python train.py --n_layer=10 --experts_per_token=1 --activation="swiglu" --moe_layers=[1, 2, 3, 4, 5, 6, 7, 8, 9] --normalize_top_k=false --init_std_router=0.0242 --vocab_size=7967 --optimizer="adamw" --beta2=0.95 --grad_clip=0.5 --batch_tokens=[32768, 65536, 98304] --train_tokens=332400000
Below are experts of layer 3 (counted from 0) of a mixture-of-experts language model. Rows are named gate (a neuron's input weights, with its number), up (a neuron's input weights, with its number) and show model dimensions 0-111. Each number is 128 + 32 x the weight over its row's rms, rounded and kept within 0 to 255.
Before each expert's rows: "gets" lists some tokens that make up at least twice as much of what it gets as of all text. This comes from a sample of Wikipedia text that the model never trained on. Tokens count by the router's weight.

# expert 2
gets: " |", "a", "i", "0", "o", "1"
gate0 [115 170 128 106 180 175 106 122  96 118 108 127 148 134 121 136 130 141 142 193  97 178 124  88 122 112 186 103  57 123  97 127  99 157  99 102 169 148 139  67 102 195 133 162 153 184  98  86  85  96 146  91 135  92 110 124 130 131  71 113 123  84 105 128  98 156  78 169 145 165 127 128 106  94  97 117 107  81 173 146 149 163  81 120 166 135 157  79  86 123 175 140 177 161  99  85  89 181  93 137 112  50  98 151 195 137 133 136 125  90  90 169]
up0 [141 127 152 213 182 120  68  84 107  89 144  98 121 116 117 150 142 115 128  98  53 133  85  97  96 113 113 138 117 168 100 124 121 132 163 165  99 120 154 128  13  96  80 155 122 151 165 118 127 133 121  78 168 124  90  72 105  97 155 110 123 138 120 109  91 110  53 186 117  75  82 170 114 130 104 122 111  77 190 166 153 154 116  96 117 136 176  85 132 112 212  73 111 177 149 111  71 116 153 181 105  74  90  99 113 151 148 111 136  80 134 141]
gate1 [174 102 103 100 144 191 142 120 122  76 128 139 151 113 154 126 141 173 132 149 113  98 103 113 165 139  82  98 126  92 150 135 150 170 144 126 136 126 164  58  56 118 136  79 131 118 142  71 160 149 118  86 142 120 119 107 137  91  77 112  77 180 135 172  80 132 148  79 105  20  93 165  64 153 182 125 159  83 157 140 142  87 102 170 138 168 126 133 133 149 186  94  92 149 119 137  98 107 116 122 137 131 168 117 166 148  99 124 106 110 108 120]
up1 [ 57  71 186 121 105  78 141  86 151 164 141 119 145 161 156 103 141 118  94 171 140 192 121 175  50 154 142 167 113 148 115 165 132 144 144 150 159 113 118 160 150 135 141 129 128 135  91 132 123 102 137 154 136 163 141  82 105 133 160 173 156 113 179 122 152  92 148 108 167 177 162 152 193 153  65 138  53 135 129 190 168 116  69 125 125 173 193 144 172 133 124 165 158 117 108  84 173 125 100 160  96 102 159 177 110 134 168 136 142 174  71  94]
gate2 [135 182 117 187 165  89 117 117 151 117  75 136 121  99  99  90  76 111  87 178 147  95 153 154 104  74 158 130 140 141 131 137 138 105 132 117 144 145 163 104 130 109 102 173  62 150 142 128 163 103 132 149 101 140 172 179  85  99 130 137 184 128 169 135  46 135 107 116 107  65 170 172 213 133 128 131  64 132 136 127 119 133 104 153 112  46 146 155  85 167 155 163 145  58 134 157 134 135 153 113  86 113 123 194 125 106 128 130  80 118 110  94]
up2 [140 111 119 120  84 177 157 147 109 140 177  96 115 164 158 215 184 111 117 132 171 101 112  79 114 167 146 153 146 114  84 131 158 155 148 122 107 116 142 124 176 144 157 141 141 133 121  95  79 138 115 115 125 157  89 138 135 186 149 127 132 100 105 161 147 129 140 123 156  76  72  76 176 123 107 144 141  91 102 113 146 110 148  92 193 154 136 146 134  79 112 130 144  87 122  86  65 119 163  83 238 148 120  88 134 168 167 158 162 133 192 180]
gate3 [130  69 135 163 147 134 121 147  98  79  76 135 102 182 152 102 166 138 123 122 122 103 205 157 130 162 116 108 113 139 141 121 146 164  96 162 159 125 119 142 141 131  91 169 132 172 185  62 207 128 127  18 147 146 130 127 147  34 126 103 126 143 129 193 131 125 136  75 139 125 109 184 132 121 101 104 160 167  94 132 127 154 102 140 153  71 154 109  97 129 111 105 133 132 127  96 145 161 155 154  76 147 149 132  93 174  72 163 133 140  83 123]
up3 [129 177 144  95 138 113 150  76 164 138 141 135 163 125  60 176 116 115 146 223 127 166 105 114 151 146 171 128 135 119  74 111 157 117 172 191  79 135 141  91 108 128 139 140 113  97  83 181  92 103 124 165 128 103 110 147  77 170 139 163  97 127 119  81 140 133 123 137 106 154 163  79  93 100  99 112 178 115 137 203 133 171 145  91 121 136 121 137 185 136 112 137 142 129 129 123 151 135  86  70 134 147 112 124 139 153 180  54 160 115 185 160]

# expert 0
gets: " to", " and", " in", " of", " was", " is"
gate0 [102 154 129 136 144 160 103 177  93 136 140 126 101 127  91 186  81  99 110  96 179 108 168 182  80  88 160 116 181 131 137 176 108 208 131 133 142 132 187  71 115 135 140  89 219 124  94 143  87 108 136 131 108  83  99 124 103  84 142 109 177 107 143 119 129 109 164 120 122 132 132  55  54 119 152 114 119  62 190 156 118 146 137 133 140 108 121 163 127 162 131 180 120 132  80 111  84 124 118 106 126  87 161  82 122 154 129  94 145  67 161 144]
up0 [163 103 148 126 119  96 159 156 150 172 138 125 111 108 151 113 117 135 110 109 105 127 121 134 134 137  70 120 156 155 169 134 133 154 111 109 121  62 124 178 149 165  86 210 168 132  62  93 132  80  95 152 103  98 145  79 131 107  83 100  89 143 130 109 127 103 146 139 128 102  88 129 199  96 118  61 153 133 165  87 177 170  91 124 128  33 116 172 173 158 157 165 123 199 148 158 133 131 143 159 127 157 160  98 117 175 100 150  97 126 128  90]
gate1 [119 182 130 134 168  95  90 108 124 148 172 139 144 176  75 150 138 112 146 123 148  93  84 118 108 117 182 166 134 131 121  74 118 138 131  75 113 108 139 114 104 109  85 112 155 137 206 107 138 171  87 185 156  98  76 107  78 186 106 113 119 167  97  72 142  80 192 161 116 151 137 136 168 132 118  60 126 126  82 102 157 102 101  65  84 194 160 160 130 112 134  94 140 143 116 139 151 136 129 159 183 177 166 131 119 190  68 134 141 107  81 153]
up1 [105 144 144 121 158  85 110 141 128 181 185 133 118 186  96 141  99 127 130 143 167 106 127 154  95 142 174 138 104 140 176 135  97 128 149 106  97  84 160 153  86  93 184 152 156 148 157 121 168 186 155 147 127  99 162  91 120 146  98 145 152 136 117 109 130 160  94 130 143 116 168  91 106  95 126 128 107 100 157 113 140  99 108 174 158 145 137 141  93 172 110  85  91 148 133 113  98 150 154 127 132 191 137  90 125 150  96 124 167 121 129  91]
gate2 [158 133 106 101 124 162  79 119 149 106 140  86 126  82 137 122 101 144  78 129 155 147 128 132 151 111 121 107 122 149 166 131 167 139 162 162 198 117 149 149 176 127 177  88  92 169  95 108 171 153  71 120 117 162 198 192 101 151 208  75 126 122 164 140 121 142  69 194 136 135 117 176 134 165 190 177 190 148 120 173  94 150 168 130 122 119 163 144 168 144 190 157 187 143 173 173 101 153 141 108  62 141 153 123 122  93 150 137 127 143  46 133]
up2 [162 185 117 181 136 115 107 167 152  97 128 136  82 132  89 139 130  86 137 122  97 117 132  88 143  74 132 198  49 144 128  78 162 131 162 159 133  82 121 170 173  76 104 107 129  33 147 126 157 191 139 156 122 198 129 142 105 130 129  99  65 120 114 111 107 128 103 169 125 102 101 166 135 146 122 110 138 182 124 167 150 170 125 101 149 108 154 135 154 175 141  69 173 130 118  83 113 130 179 127 154  91 140 142 119  51 126 158 134 137 161  90]
gate3 [108 103 143 170 143 120 124 143  96 153 157 103 104 130 117 181  93 126 176 140  81 111 156 152 105  42 187 101  99 147  94 127 133 163 147 127  71 158  85  28  83 118 131  71 139 178 135  96 151 149  89 161 129 106 160  74  64 143 120  89 144 137 138  95 119 143 187 126  74 110 153 115 135 213 168 138 132  99 121 165 134 177 161  88 174 163 100  83  80 111 128 158 129 181  99 133 110 100 115 153 106 147 110 137  96 101 142 120 131  81 196 129]
up3 [175 155 119  98  98 117 143 100 118 129  93 159 128 171  76 120 130 126 140 134 100 147  90  98 150 122 135 106 133 156  85  77 111 172 152 179  98 136 118 111 103 140 103  84 146 111  97 138 141 144  71 133 123 177 154 165  89 143 188 105 101 181 137 112 183 133 136  68 117 134 126 155 112 164 149  64 149 147 101 139 117 148  96 157 133 114  81 154 109 171  82 190 146 192  99 129 140 134 120 181  87 143  66 158 101  94 129 164 151 154 116 172]

# expert 1
gets: ".", ".\n\n", "\"", " \"", "19", "'s"
gate0 [178 110 102  79 191 137 129 102  90 106 117 120 159 164 162 163  59 103  65 130 147 138  99 121 155 150  74  97  89 120 114 129  94 161 121 125 156  95 111 136 105 149 107 176 159  45 133  71 150 133 116 108 133 101 160 105 129 168  90 129 153 102 108  91  90  68 183  80 131  83 130 141 120 182 156 134 151 146  62 159 132 207 119 149 203 106  63 106  76 144 160 153  54 119 161 138 122 165 164 167 152  49 127 143 161 159 153 170 124 149 149 130]
up0 [144 129 187 128 217 103 156 153  89  79  93  99 160 164 160 116 183 129 135  87 117 111 161 152 122 151 139 104 137 148 116 176 171  72  98  88 113  96  85 175  60 132 128 156  77  85 132 108 122 138  70 191 114  88 200 108 148  73 126 105 135  55 195 103 102 130 133 124 112 147 146 168 119 101 182 125 104 166 125 154 150  94 140 171 112 127 106 191  84 168 164 135  66 121 148 188 135 130 158 135 114  83 116 159 169 141 125 155 117 104 150 136]
gate1 [101 160 108 139 130  86 155 174 131 106 123  78 148 154  97 156 164 161 134 150  86 167 169 168 137 176 185 180 135 131 121 132 119 136  92 135  79  82 181 150 148 177 156 116 100  90  98 132 135 175 106 115  98 209  93 179 114 187 154 130  98  94  95 115 115 195 181  84 130 153 149  93 162 138  93 128 161 134 103 104 129 176 180 106 106 159 114 126 180  86 113 132 148 131 185 154 148 140 142 131 118 123  94  79 183 168 159 193 124 142  75 134]
up1 [134  67  79 170 146 189 119 149 130  97  97 115 103 231 161 146 103 161 110 167  67  62 109 133 149 110  84 125  85 211 103 204 177 130 164 149 142 132 144 128 103  74  93  83 137 130  57 136  94 120 120  94 154 158 143 112 112 139 159 107 123 139  78 135 112 174 101 144 152 146 118 146  67 178 116 157  69 160 190 113 157 120 172 145 133 118 135  84 118 136 157 136 158  91  96 115 154 137 117 122 167 146  96 128 171 128 151 150  49 117 131 188]
gate2 [151 157 113  69 143 144 160 110  98  95  56  94 113  90 125  83 170 151 177 182  95 107 171 132  99 141 140 103 159  90 132 155 132 126 145 200 137 133 105  72  80  72 166 150 111 158 149 101 118 132 191 163 110  94 149  88 122  60 109 175 129 144 144 109 122 135 121 190 154  94 155 153  80 170 122  92 178 183 150 115 156  72  49 208 142 106 152 154 176  98 150  75 129 153 118 151 157 201 164 158 121  98 101 129 162 132 124 173 130 118  76 128]
up2 [149 138 151 104  98 109 143 142 124 169 139 129  59 147 172 115 117 180 128 118 108  92 100 111  45 126 182 118 136  77 102  90 115 151 128 124 148 141  83  95 146 113 149  84 108  85 155 121  91 146 187  99 143  43 101  75 161 106  96 176  91 126 150 129  94 138 112 184 122 146 159 167  81 134 133  93  88 170 144 160 103  85  67 153 120  69 137  53 123 142 119 119  75 161  93 174 133 118 151 159  74 127  84 128 170  87  88  93 177 111 122 120]
gate3 [129 132 114 129 164 152 145 134  95 128  83  91  94 160  87 161 171 146 112 142 244 145 109 181 203 138 129 114 191  82 140 139 110  75 157 168 164  76 188  68 115  79 160  91  97 144 145 162 139 137  98  55 130 108 124  99 124 126  79 103  70  86  85 136 119 145 114 140 110  77 110 103  89 131 163  82 116 149 133 179 158 120 160 158 125  83 147 147  99 122  60 119 146 101 153  72 112  97 130 137 132  96  99 120 136 144 128 110 136 112 124 125]
up3 [113  73 111  95  93  95 134 146 121 150 120 121 125  66 154 113  76 213  82 108  65 115  92  99  99  93 106 131 103  95 149 142 118 153 107 185 108 144  91 209 143 120 109 128 123 105 180 152 100 165 137 135 123 139  48 101 140 123 128 146 176 185 135 100  75  66  97 113 101 117 170 111  90 101 177 112 163  88 103 126  94 171 100 111 128 102 145 152 109  67 146 129 126 145  96 151 213  91  89 143 115 139 169 142 137  98 129  67  90 116 161 157]